config = dict(
    num_hidden_layers=13,
    hidden_size=192,
    n_experts=128,
    experts_per_token=2,
    d_expert=192,
    d_shared_expert=0,
    hidden_act='gelu',
    moe_layers=[1, 2, 3, 4, 5, 6, 7, 8, 9, 10, 11, 12],
    router_score='softmax',
    normalize_top_k=False,
    routed_scale=1.0,
    balance_loss=0.00491,
    balance_bias=False,
    router_z_loss=0.0001,
    init_std_router=0.0206,
    lr_router=0.001,
    num_attention_heads=6,
    num_key_value_heads=6,
    head_dim=32,
    vocab_size=2048,
    norm='rmsnorm',
    norm_place='pre',
    norm_eps=1e-05,
    positions='learned',
    qk_norm=False,
    attn_scale=0.177,
    tie_word_embeddings=True,
    parallel_block=False,
    init='normal',
    init_std_qkv=0.0361,
    init_std_o=0.00706,
    init_std_up=0.0361,
    init_std_down=0.00706,
    optimizer='adamw',
    learning_rate=0.00113,
    beta1=0.9,
    beta2=0.99,
    weight_decay=0.13,
    lr_head=0.0108,
    max_grad_norm=2.0,
    warmup_steps=217,
    schedule='cos',
    final_lr_fraction=0.0,
    batch_tokens=65536,
    max_seq_len=1024,
    doc_mask=True,
    train_tokens=540800000,
    max_steps=8252,
    dataset='wikipedia_en',
)
Below are experts of layer 6 (counted from 0) of a mixture-of-experts language model. Rows are named down (a neuron's output weights, with its number) and show model dimensions 96-191. Each number is 500 + 50 x the weight over its row's rms, rounded and kept within 0 to 999. Numbers have three digits each.
Before each expert's rows: a language model's description of what the expert responds to. This comes from a sample of Wikipedia text that the model never trained on.

# expert 52
It responds to: Inner pieces of names and words, especially g as in Greg, Donegal, judged, bridging, Norwegian, plus capitals starting names and that.
down1:468482564651431498493514453568493448456540573465565506512411409516463500487503473536587440463540490486500543502542531462514505606460551564432447512515493442429431553566522541410493596420508439521518559567523489533508474485532499587517495510509483459488401530445429585496363522483537470554
down2:541431503604417464585487468522494410483541509557489548489418458479479519479426528517556502405492532436554499633391506563560506541422346465508479527480466445520447475492555545436470545528493440575533442564513504550485520469546610510570549553508372416564429488469514466524557462464483542422
down3:508481571595525516573577525561382432424508495403460620499424460447404480439450506468460481425495484574500525472494554544522519530462462502481543493537341419504480454580516522459485612464519529553535489522471533552520538495493456475497570572539427576499476497478499411564457550478527552404

# expert 25
It responds to: Pieces of German, Swedish and Arabic names such as ä bytes, id, w, od, in sports tables and references; also sentence-final periods.
down0:497448431437520488527470539444429536522398530472511571508509487445524586376406511589463435558519482533496583470557457474512497538481526441501524426488441423462440532567532582442545487464443487521486521462519503555531468330428508416512479481545513423507422487432526475463472444491491537500
down1:472449478533496536550526545480511482507542496534503506482440484440543510431429484520399517534502461474569520485456452496511518427471482496514470461461522416519489498484538526451483388399426455517552482497492523502465378523581557560493473489496478530494471582531534492525394450497605506543
down2:556436575503414440520513533467597493453520518436465503554591449489444475395455521455506510351484436382423528520532461471509518603469515631449477465523534567516423500570549474435531529405528508579519433536503403481510483439510472471491552544479484558449488484487433573524458460440519510417

# expert 12
It responds to: Noun endings completing labels before a colon or cell in infoboxes and tables, such as Dimensions:, Destinations:, Formation:, Total, Country.
down0:530599524509506536541549428546546476503499464482478450506464474558538572565583569450567518505498494551410492534448546554416484502408384394433505474443505491494499454483491466485365435530439584460618497535459391530578516505447408578462464437563428537517480436522442467442579518512553539442
down1:569519464493478480539573563552486559570527574489390564442514459522554533521481512498520436399536520536379545443441553591525445439447483449509565526518438491475509382489491504471576448528431437524504357462601504520576411501521443541489466517524600562529531528435423440540599516559463488458
down2:478447537417458424488461427513486559497562529515436531547607473456520515525329413513415435539593477567457484501465484528557508479412581541445519560498494455460578482421491455452417481565461490406470474453548434504469436502476529593553479518475448580442450518512491508459466510452464483436

# expert 20
It responds to: First word or first letter of a new sentence after a period, such as The, In, He, For, However.
down0:510480483593501526498509583568544464513639501442483468476453585491545539468501503537463525493469542493568499461477535578474508470500606549546471542488593458518444568467520527407487577519585501507497447432535457484486453539555530452486434441418521633430538573518441520497403667501566468451
down1:493574401576525557561443493629532479532517442448514485485443541499467471480526527515475508520564566585594420544493478483493468562633482462526499512485491421558523486550492551473447550437489424471611525507452542509478507537490393550448515504501556459582588482552483523575449577562522505486
down2:501462459533475525577557397538434384452608540404545572589572539451442523464508440484529524426467520597556442513535571511485526585525549494532453544557504415513490494573484548528462593364482461472453553428459492490568536445533534465482435507495494521525494588450517449513433589484557379455

# expert 10
It responds to: Colons, semicolons, dashes and equals signs after years, times or list labels in tables, credits and infoboxes, e.g. 2004: Hungama; 14:44:20.
down0:602471545507527511485548455523543538619447475671544508516495448486589515509438553533499472453562400504452527504406544550471531378533518521528453484454543477527404468473475530540414520518570547466523370462560453493501459584513560535502450465410498445380566507518512575555560475542431592502
down1:431508535466483512392576520408455430547440527489567527489451398500539576497461389470462403508458506507483422581550543519464600545650546484530464414588478529491388571582480527556468590573464526476565476448519451514468495521471582388486508438439488592466516428390571552465493480528497459557
down2:488501644524471554455488467360506453538559441462541553501445449487553479486530453475566467546510425512516477588429566433571457448514432441562645433478478545510416430497475571525495519459475494551480518590397391479496438533548421449498494512511458461493507459549503488478518472564512451518

# expert 9
It responds to: Tokens right after a "= Title =" heading, mostly the opening parenthesis before birth–death dates, plus born, is and non-Latin script bytes.
down0:501532458543473451436382540562494464502456537493520527554528422573459505468486457552530466528546529543453503538578475551518515494531605489458454508485509495529429533470559481459538458571550603501590455409505449513498489517434589450454534554478455477529543474491530554517363561492512458406
down1:527463544521514484518546445540492551481488526535515546542417415489553517513477554538538567555450513430495570524463422535473545457558490571481558491444508462470388536437531529553496500460375487505578564569523599453483555469562546489486407435435520492514486492556432524522394522617504478459
down2:551475483595476473545480464549470463568468433544454474518470454509442578496408410464567500657541533458467564542615520459534502405423492520440487464507554463483421450511459462476389442592517452471507539541504504466569436564588550471503424552498423587496571478498478538492582503449602595459

# expert 29
It responds to: Closing quotation marks, right parentheses and brackets ending quoted titles, dialogue or parenthetical notes, often fused with punctuation: ", ), .", ),.
down0:467495612486449450496445509481533551466443581541573437550522481561537522392438507523542454580537534446426479617498476499597592415451471547526421542388547480464572461528449547513463487595553539484465535515504477535536499522453482468463524562438649476538629419435484444464466510522420492421
down1:456502526475478459486434505470568502568569482635572483524438533463545540445428496514482557534509397586442587632529549529497517514506447474448396407503423556495444475504471560466434496542566522576494466527524490500495547441438596470506475530485515538449524531526517489448357460442561480486
down2:498524470444465556504544492423467521507545487506466596563501549411520480554552505430522469557489481509492526540455485494531553536495433481444508492404462554474413406491569522526502488452501516505400485643511468570542470497521495587525565424470594577478490600502419490454503500480500529473

# expert 23
It responds to: Opening capital letter or first piece of a proper name or title after "the/of/in", e.g. F(ree Times), Con(an), R(ock), Comp.
down1:499482512402490511515525509512463486505562462557552517416497473534471568462484490546603472636657380563429622598494603451557503520573485485522418534437518456423466379522449457423586494506579495482522522488531534477492503480503538539497503453576491569454497565550540509488487470472462475453
down2:493521471516545487405479427437483495536528495455591498578530474467424488511512482526497487391505561606560486450471536442401522505509577409504544415593496524545531505510499424533410483555505542425456533469427590503552479612557487541465476514567435525490485533434522478437514677517583525529
down3:494493550493463493548410527543576466461494585619459520401522515531607526479378491475544547560492487479431648593535493535550497459497504546489486486373444490460431462475467540444506517479514506600532457568530424506402487442492487528521584504475528514527545545463435423468475387429450495460

# expert 56
It responds to: Periods ending sentences, also periods after initials and decimal points, such as James B., province., 53.3.
down0:502513554536520490526520519591598470466559473514537641447460500461481474429468524466454494460426547526488484448421566526371483553444515435533475518539484537487420435548548521449504479534479434554525407515508461522591491561524506493461579438510538460454492520507531506491581541609567406502
down1:510508590458469490483508467389469483545534470537545506598471562539509517538477495494577484478426535524518463618469430489407462536478465428442539454412548554472475471425515513576492383372548450404443508558507517493512480500495456506486543490587577516516512530496524504487464386460502406507
down2:536488503530520534475482500627559435455558462584372602489600588500439435385590477562439511588484460501493505424593525510474491471557575564464489585510425481516489437496497500531470511526467505529534594490509522540469439533438509521480513484500504465502537502542551537483598552549483450620

# expert 21
It responds to: Single capitals or capitalized first pieces starting a proper name or title word mid-phrase, such as C in Council, Cymru, St in Stanfield, High.
down0:562460549420484421456490475506442504511466496588416492482595508519496483562479487454599515575464558470446434541575447484475448435521556571505514484473535467578464510455434527526463529490490459497539527416428449510392580521477471588507490452506557486601473441532491440552482508437592570553
down1:498471451462486513458428460511440514449554418539502547470334551558515489492558492486510581410461427396490508546549444532483515517455455492469637437473491484459492453512419555450443483403496535481499509565552536475552383553487558457481456373547502519515503635394509534505516494473519493472
down2:486476493499489496577445486562561465573483482479351563426514515566576543544521491448469536604500469524399541594560534456556564530523510453399461509433510471498417527449462565489497584406473487545622575469580489507445477464453517617480449554555474534482498494481454459476433426489555551468

# expert 43
It responds to: Prepositions opening place or time phrases after verbs or commas, mainly "in", also on, at, during, after, until.
down0:483491414515540482450562500429509479450520546341506488517479515430430470501508454520508529432433463534397424506567407559471481496646618491601451545556442466498561530468486487511503482416394511439554521474473479532515533582500469563485491487545452474491490433509501475489579557540582464502
down1:494486471530477460585524518572452496428476525559435427488408500380482555495471440469518506437441490463378454525543509548520531565563548517592443537505484472486486589540482410528498454455447460551574472467483614476493531515461548523461460468476400427526516423572516484480442504472573461512
down2:519522450504423554440493525578441557510536480568457491440492459513549449506654503434488567490512553495450525524512622438489488327478466479500479458528449530510464490499475495510505524470573565505494552521480568478475548524503595483503542500415502532496463567427507472530504515500470557524

# expert 1
It responds to: Letter fragments inside foreign or unusual proper names, often word-initial capitals or middle pieces, such as Ci-erv-a, Hime-k-o, Lie-y-u, W-indegg.
down1:492435568548492435514581441485536522474412468540564522482497568538471590423429451400444436457486558624489506452564596483534482495449502447427539482406514530476556406462491524462425469524491572510519489488471441514603453397473476482544469510513593438473494409417507457492505465545510550521
down2:514507536530565488510516502557526473532614524556495544507471513527551547524464484397546427492473543516497563441527504544535444578530506324491544457472366418507536536408522491549486458497438530511517484468414515461491467499484524449507506475521483548567552364489495469525536555508438482556
down3:476511414461492489454394495521470454439537487484523549485443588565493466515454506521532512443569566513519512431478483517444500585368475495399509604518516486504540482499495528485606483520492469503415545452433549503565489501459436490499537464551473520505554543545459480500446431522397380547

# expert 38
It responds to: Opening quotation marks and parentheses before quoted speech or titles, often after said: or a name, such as "Saving, (1984).
down1:512471477499542517459402559441648509504535521564457513623498469539637515521500501478548462634466431547506505570501413455578553545496427516523524547475532440444465574450522386502495443503600527493518565480527488477465537444475427431479488524543462553424508481572501507500416511405535466452
down2:497466495433502511478533561486532436482528460551569511485495517500491429511490483471440494409457531576440416454532413515480504490533462497464525543564437517512337416420507488509509514483486428530537398509450415459516413500513489524471440414406554543514494481425482447550565555487541565461
down3:488499460557504535551562506583521526477543491480559577440481453565558514521479483518542483436415494499507431482485498482485578478478522525467463587522508539453417488368548504481527393560544499385569412564502464463498521462514504483536526524503426531400512607464496470512540519543588457464

# expert 13
It responds to: Prepositions after participles and role words, mostly "by" after "directed" in film intros, also with, as, named, ician.
down0:481500444519514450572485456509474452476530511482521543463448524467491475426595442544464524585545466447469518530497446500517444574510419492529431519524567511480481519497532488530562495502460510532487491545452487498496579504418549421535412467625400540403532476510548583498422479509524515422
down1:479497568510559458623552436508467451541506512532503504466437507537497458463549472519528521537533464446438444482454463510526418568517421558526452548540453522514549569501570484530526474428515437510539456487543479570440523478408529437470398459612437531375510441515599625484396466489555474413
down2:401408521468479506523534529577581447533475538552538527542531540522583497623507522540518492467433457446469511479438511467492465505578384558558541525463623597495418486507493536510440431455520443577473396556576514474445531489454467445488463441531506518443488447543410535513550543532463513460